Experts of a small language model.
Size: 10 layers, width 512, vocabulary 4666, 39.9M parameters.
Experts: 8 experts in each of 9 layers, 1 pick a token, a sigmoid router.
Training: a variant of SOAP for the experts, 407M tokens, 3103 steps.
Below are experts of layer 5 (counted from 0) of a mixture-of-experts language model. Rows are named router (the router's row for the expert), gate (a neuron's input weights, with its number), up (a neuron's input weights, with its number), down (a neuron's output weights, with its number) and show model dimensions 0-127. Each number is 50 + 15 x the weight over its row's rms, rounded and kept within 0 to 99.
After each expert's rows: "gets" lists some tokens that make up at least twice as much of what it gets as of all text. This comes from a sample of Wikipedia text that the model never trained on. Tokens count by the router's weight.

# expert 3
router:26 55 42 73 41 55 46 61 26 53 46 36 47 48 56 54 69 79 40 54 63 43 77 38 54 47 67 46 23 68 51 59 22 37 39 79 49 33 23 76 60 57 53 55 27 63 52 62 27 67 65 78 50 50 33 61 26 55 49 37 41 49 65 47 55 47 31 43 47 57 45 53 77 35 59 40 56 61 58 59 57 70 20 71 55 36 39 43 45 57 60 49 61 50 70 39 55 67 52 45 30 57 56 57 59 67 62 59 32 44 27 16 43 48 43 20 53 39 63 52 89 49 25 28 25 36 50 33
gate0:53 66 33 43 47 36 60 51 65 62 78 35 44 43 71 71 75 26 56 42 32 58 70 56 53 52 39 52 29 59 38 50 39 41 53 18 41 63 59 46 56 58 36 29 61 81 15 27 53 46 54 47 38 72 50 61 46 42 56 84 20 83 59 52 43 31 52 61 41 47 51 51 65 37 70 67 48 50 29 53 45 33 44 61 45 24 55 65 42 44 60 16 50 58 67 32 75 63 64 31 54 56 53 82 65 60 68 58 66 37 71 54 66 69 50 39 65 28 37 26 50 45 56 52 69 38 73 21
up0:34 33 54 44 13 58 55 47 15 59 74 51 73 53 30 33 40 49 52 60 31 28 59 38 73 53 45 50 55 26 29 50 38 34 46 37 34 56 31 47 56 55 72 58 76 39 62 39 36 46 48 57 57 37 33 55 69 53 49 25 72 67 50 58 31 41 64 56 43 27 38 30 56 66 63 62 80 46 38 40 73 58 53 31 42 09 38 51 50 62 51 44 47 50 73 59 23 72 45 37 46 63 49 64 49 52 63 35 30 32 44 32 57 57 56 74 56 33 48 48 62 45 25 47 60 40 66 60
down0:53 45 54 24 50 70 63 59 48 60 69 58 48 47 61 61 54 64 44 45 17 50 26 48 44 49 40 34 51 59 56 52 31 49 38 56 43 67 40 36 30 60 27 52 85 45 65 82 42 78 44 64 68 36 31 57 51 48 67 44 40 41 46 83 57 68 48 50 45 21 39 15 70 50 58 70 58 45 49 56 56 56 39 40 11 57 39 63 23 43 73 47 55 35 22 60 38 52 63 42 37 50 18 33 63 62 41 47 43 32 28 74 53 53 66 30 67 50 25 40 59 61 44 71 62 56 72 49
gets: " in", "p", "v", "f", " N", "o"

# expert 7
router:28 59 24 94 36 47 46 63 34 45 11 35 70 39 25 59 54 59 70 53 38 34 60 52 55 31 66 33 22 65 80 52 54 44 38 88 53 52 38 51 76 68 25 62 50 68 52 61 67 66 49 66 69 37 29 38 27 61 61 38 40 66 42 62 63 64 58 39 30 42 26 69 73 30 56 35 38 42 45 52 57 47 36 52 65 48 51 61 40 46 44 35 59 55 45 32 57 44 55 55 33 15 37 59 60 60 47 41 20 59 50 42 60 40 30 51 66 30 69 52 44 38 62 22 39 34 53 47
gate6:19 49 50 62 22 31 52 48 74 65 69 42 57 27 46 43 59 40 37 75 29 52 48 40 44 44 43 44 50 37 63 41 56 65 86 46 56 46 54 51 34 07 46 52 51 46 46 37 61 48 31 68 44 59 70 56 23 65 68 46 34 57 49 49 62 51 58 40 37 38 41 50 40 69 49 43 61 29 62 48 48 61 54 47 43 31 45 14 38 59 37 39 43 50 69 58 61 43 37 53 32 28 40 50 74 59 14 65 59 32 59 68 50 45 42 39 77 29 58 36 44 34 35 53 43 59 42 61
up6:40 54 43 44 62 61 63 70 54 37 47 36 52 49 57 27 52 48 57 60 63 59 39 66 59 79 20 65 27 69 56 67 55 44 29 36 51 11 59 28 44 45 51 39 29 46 39 32 66 11 50 32 50 79 41 37 68 22 75 59 37 49 71 42 52 63 54 41 57 64 40 53 39 51 59 50 37 40 75 44 54 67 56 67 71 72 38 57 53 46 43 54 13 53 68 79 71 44 36 59 58 62 63 44 63 47 21 65 46 39 71 32 64 67 53 61 37 58 47 19 59 71 41 25 50 67 54 63
down6:63 34 71 50 47 56 37 58 41 78 52 59 26 48 39 48 55 75 43 33 63 29 19 41 30 45 47 43 50 63 83 60 45 42 51 35 58 56 40 46 68 37 60 64 68 43 36 56 60 37 41 50 77 59 55 48 30 16 87 75 36 32 49 39 66 57 42 41 45 83 54 26 70 34 57 43 50 68 53 19 44 45 45 49 65 62 55 27 43 45 61 41 61 59 27 36 76 31 52 34 55 64 54 54 28 65 45 64 30 21 39 65 45 50 46 46 84 57 21 33 40 44 48 34 70 33 28 37
gets: " t", " st", " c", " m", " s", " d"

# expert 2
router:34 14 52 99 38 52 41 68 32 32 50 37 52 52 40 49 57 65 46 41 49 46 66 46 45 39 87 39 27 53 44 51 06 32 55 63 44 54 32 44 55 43 61 54 38 67 47 69 44 57 50 74 56 42 39 53 14 59 50 42 50 48 40 47 75 57 46 47 56 22 39 74 54 27 42 23 67 48 45 77 59 42 53 66 66 26 53 62 40 59 54 56 84 55 47 57 55 34 67 35 43 30 53 47 64 65 55 73 34 66 34 29 43 65 51 39 40 42 88 40 67 46 36 29 41 40 50 49
gate6:55 44 31 77 86 46 42 27 50 67 69 28 25 04 34 60 49 06 34 65 47 62 41 90 56 46 30 51 57 38 48 41 32 50 78 24 61 58 68 58 47 62 57 32 37 42 63 43 42 81 48 58 43 51 45 54 51 57 46 48 38 80 38 41 56 32 68 42 38 35 61 31 36 46 35 66 51 55 41 35 46 53 51 31 49 58 71 40 60 62 56 65 62 67 62 46 82 41 29 33 41 60 52 50 54 47 60 85 87 59 48 58 60 66 49 42 50 48 30 66 19 32 51 58 66 67 43 37
up6:54 37 54 96 77 58 60 24 56 48 47 29 25 55 50 43 63 41 34 65 39 35 47 73 50 59 39 56 66 49 52 57 37 64 48 38 47 93 40 58 55 40 53 64 61 41 52 47 46 33 46 32 50 55 32 64 65 70 67 64 35 71 47 64 39 28 26 74 53 34 54 22 44 64 49 57 48 32 66 38 33 63 38 61 53 58 61 46 35 60 41 39 33 63 69 68 29 55 14 47 46 50 72 52 44 43 48 34 42 83 01 58 48 30 40 50 57 20 32 61 49 41 60 69 57 74 17 35
down6:37 60 50 58 38 70 56 52 66 42 57 71 67 53 60 35 39 26 40 70 81 39 24 41 50 33 40 41 34 56 67 36 70 58 69 43 32 40 50 45 30 57 36 54 23 24 66 60 52 61 42 73 39 63 77 39 51 51 58 63 63 67 35 51 38 40 64 53 77 68 28 43 26 77 61 43 44 36 32 38 67 50 36 65 41 59 30 45 49 67 35 55 55 91 39 43 58 64 73 72 60 58 39 44 46 36 67 65 66 39 61 65 75 63 42 54 44 53 57 40 45 37 25 50 59 56 31 49
gets: ".\n\n", " that", " The", "==", "'s", "\n\n"

# expert 4
router:47 35 24 80 70 65 47 52 34 51 46 31 54 56 39 51 58 51 65 40 44 43 53 45 43 41 54 51 39 61 48 88 42 36 31 88 58 34 43 57 53 58 22 54 56 73 31 70 31 54 53 63 46 50 57 48 34 50 20 43 58 47 38 48 69 65 35 33 34 39 25 65 67 48 34 32 77 43 61 36 68 46 56 70 59 33 33 81 42 59 43 60 59 79 66 26 71 30 64 34 39 37 32 33 54 70 49 61 55 59 47 30 35 69 34 40 32 36 66 26 61 31 37 45 27 43 46 41
gate6:78 68 50 59 82 49 62 48 60 41 43 44 46 50 54 26 68 31 42 42 54 61 50 56 09 65 26 93 17 49 29 40 53 84 78 50 41 51 40 36 39 53 68 68 50 57 71 28 57 60 64 50 45 56 97 54 33 51 51 61 29 43 52 69 50 35 38 54 47 43 69 35 45 70 66 61 38 46 74 74 28 53 58 59 44 80 68 22 63 37 44 34 38 72 46 38 60 35 42 26 70 77 50 56 50 42 72 71 75 53 28 71 50 49 64 67 44 53 36 41 26 74 69 32 63 59 59 66
up6:38 68 36 76 45 31 37 60 58 31 49 52 84 31 44 37 50 60 21 29 50 93 51 60 69 55 41 50 33 31 27 50 72 52 54 61 60 38 47 37 66 59 42 50 78 57 54 45 50 30 42 66 61 37 35 35 49 44 39 51 42 35 47 00 24 28 48 46 43 29 67 46 36 51 39 65 38 48 45 54 64 56 37 55 47 35 53 65 68 33 54 57 25 51 43 51 15 46 50 46 60 56 36 35 14 74 57 52 11 20 42 66 51 49 68 25 34 54 56 13 42 57 36 56 42 28 72 53
down6:45 88 84 41 36 67 46 55 49 44 60 46 37 07 36 49 58 56 66 37 37 88 28 43 67 47 47 47 47 61 68 35 64 44 21 51 33 56 43 49 30 60 58 42 62 57 67 58 90 48 62 37 53 73 69 41 86 52 43 42 58 56 48 44 27 46 79 53 30 89 55 55 49 35 63 52 78 82 39 61 41 26 38 63 54 63 51 50 39 43 49 53 60 49 23 54 39 34 38 52 65 31 56 63 64 54 36 66 73 36 54 72 33 43 56 58 49 70 69 54 78 29 44 51 22 34 68 78
gets: " ", " (", " was", "\n", " is", " B"

# expert 5
router:19 54 34 80 59 48 26 71 10 46 36 47 37 32 47 61 82 62 39 49 38 55 61 55 65 36 70 36 56 74 45 63 33 18 47 79 57 57 23 45 55 62 30 74 38 71 50 65 55 46 61 59 65 42 48 67 16 60 42 42 53 54 42 58 72 59 57 39 37 53 36 67 62 33 53 23 64 72 32 60 61 49 43 58 39 28 37 68 39 52 61 51 58 49 71 27 41 61 61 31 23 28 55 76 44 79 62 44 37 67 54 39 38 66 26 44 48 14 69 41 47 59 37 35 41 53 44 49
gate6:39 38 26 46 36 40 83 40 45 69 48 76 59 65 38 72 66 34 75 51 60 38 54 18 53 53 61 78 48 38 78 64 70 65 42 57 36 19 43 57 63 53 40 48 89 32 73 51 58 58 38 44 46 55 55 47 74 36 56 39 40 43 34 48 37 45 59 52 35 50 41 53 74 39 58 52 44 72 33 60 36 49 00 23 22 50 41 74 57 58 46 36 36 54 78 56 37 47 52 58 38 51 71 67 62 32 42 49 44 46 40 58 44 28 61 63 43 66 34 72 55 54 27 49 59 11 53 27
up6:43 36 31 53 34 44 36 70 58 62 58 57 38 41 52 65 45 75 59 24 43 56 37 57 27 46 58 33 55 48 70 42 49 51 71 68 32 27 47 51 41 56 49 43 45 45 63 40 44 41 68 32 10 30 23 26 34 86 34 77 49 32 70 42 53 61 40 36 49 61 45 40 55 50 39 48 51 37 47 48 48 27 65 53 98 45 72 50 42 68 73 23 69 34 47 44 69 41 51 70 46 70 54 62 63 32 69 47 71 41 30 45 64 39 83 50 38 32 49 42 50 55 82 48 26 41 40 43
down6:47 66 53 36 37 45 64 38 45 44 01 48 55 48 60 41 45 58 38 56 51 92 63 18 35 36 61 64 57 59 51 38 50 51 40 52 32 45 55 54 40 47 52 39 74 28 50 43 51 63 27 75 56 78 06 43 49 37 60 69 46 26 38 39 60 74 60 50 69 38 41 42 65 43 27 46 48 49 65 49 49 44 44 29 53 50 60 47 32 47 38 79 65 52 70 96 55 56 56 35 43 55 39 54 42 71 74 34 73 64 32 43 33 36 64 67 66 71 36 47 64 52 56 70 48 46 82 78
gets: "9", "0", "8", "6", "1", "7"

# expert 1
router:34 39 38 71 47 48 40 53 20 39 47 55 48 35 53 59 43 63 64 52 37 43 72 40 69 42 45 30 40 72 68 57 34 20 63 70 51 19 36 58 64 82 43 67 41 81 44 69 54 61 54 53 53 56 49 46 29 53 13 32 71 53 31 53 79 59 17 37 26 19 36 65 47 26 58 38 61 50 56 59 61 27 65 89 60 33 55 55 44 45 58 52 58 33 70 44 37 55 56 44 32 22 50 79 52 59 44 50 33 63 45 23 73 76 22 68 54 26 70 29 40 49 49 27 30 47 42 52
gate0:76 51 34 56 52 53 24 39 53 60 39 45 33 34 54 34 33 12 72 46 76 41 40 64 73 42 67 62 62 44 56 68 36 57 36 50 53 33 64 46 53 44 76 69 42 64 44 40 46 32 73 39 85 47 31 49 48 55 35 66 28 46 37 83 50 80 41 18 69 66 39 49 45 29 16 41 72 51 32 40 59 41 57 39 55 40 44 42 36 47 47 43 40 51 34 83 69 16 51 26 25 82 49 33 64 67 48 26 59 50 55 48 50 50 24 74 48 66 40 20 57 45 53 25 66 64 52 31
up0:56 76 34 51 34 60 42 65 39 60 65 62 78 52 73 44 73 52 53 51 37 46 49 57 75 63 60 37 57 49 38 67 55 48 54 75 56 32 38 26 47 51 40 67 41 67 58 46 41 58 50 72 74 77 33 72 88 38 38 51 41 72 39 56 61 59 43 62 52 80 59 64 53 66 28 41 51 99 39 62 43 60 58 66 57 42 17 56 45 73 57 74 36 51 69 75 73 61 43 33 51 49 77 50 53 43 42 61 47 59 42 58 72 26 34 36 53 75 57 56 37 35 53 31 15 77 67 49
down0:46 61 53 68 47 58 69 50 51 19 43 42 42 55 60 28 70 67 48 62 45 59 30 49 43 31 68 63 74 57 83 67 69 51 56 61 65 60 32 25 58 41 66 40 65 32 40 35 70 76 68 59 52 58 49 52 03 42 43 66 23 53 94 62 83 31 32 68 53 53 52 45 31 63 57 69 18 21 27 39 24 48 68 44 51 62 55 40 64 45 51 40 59 61 51 32 53 56 64 44 26 75 64 76 44 75 50 45 48 76 75 54 54 19 20 44 52 50 56 44 35 60 77 48 64 58 40 62
gets: " |", "-", ";", "|", ":", "i"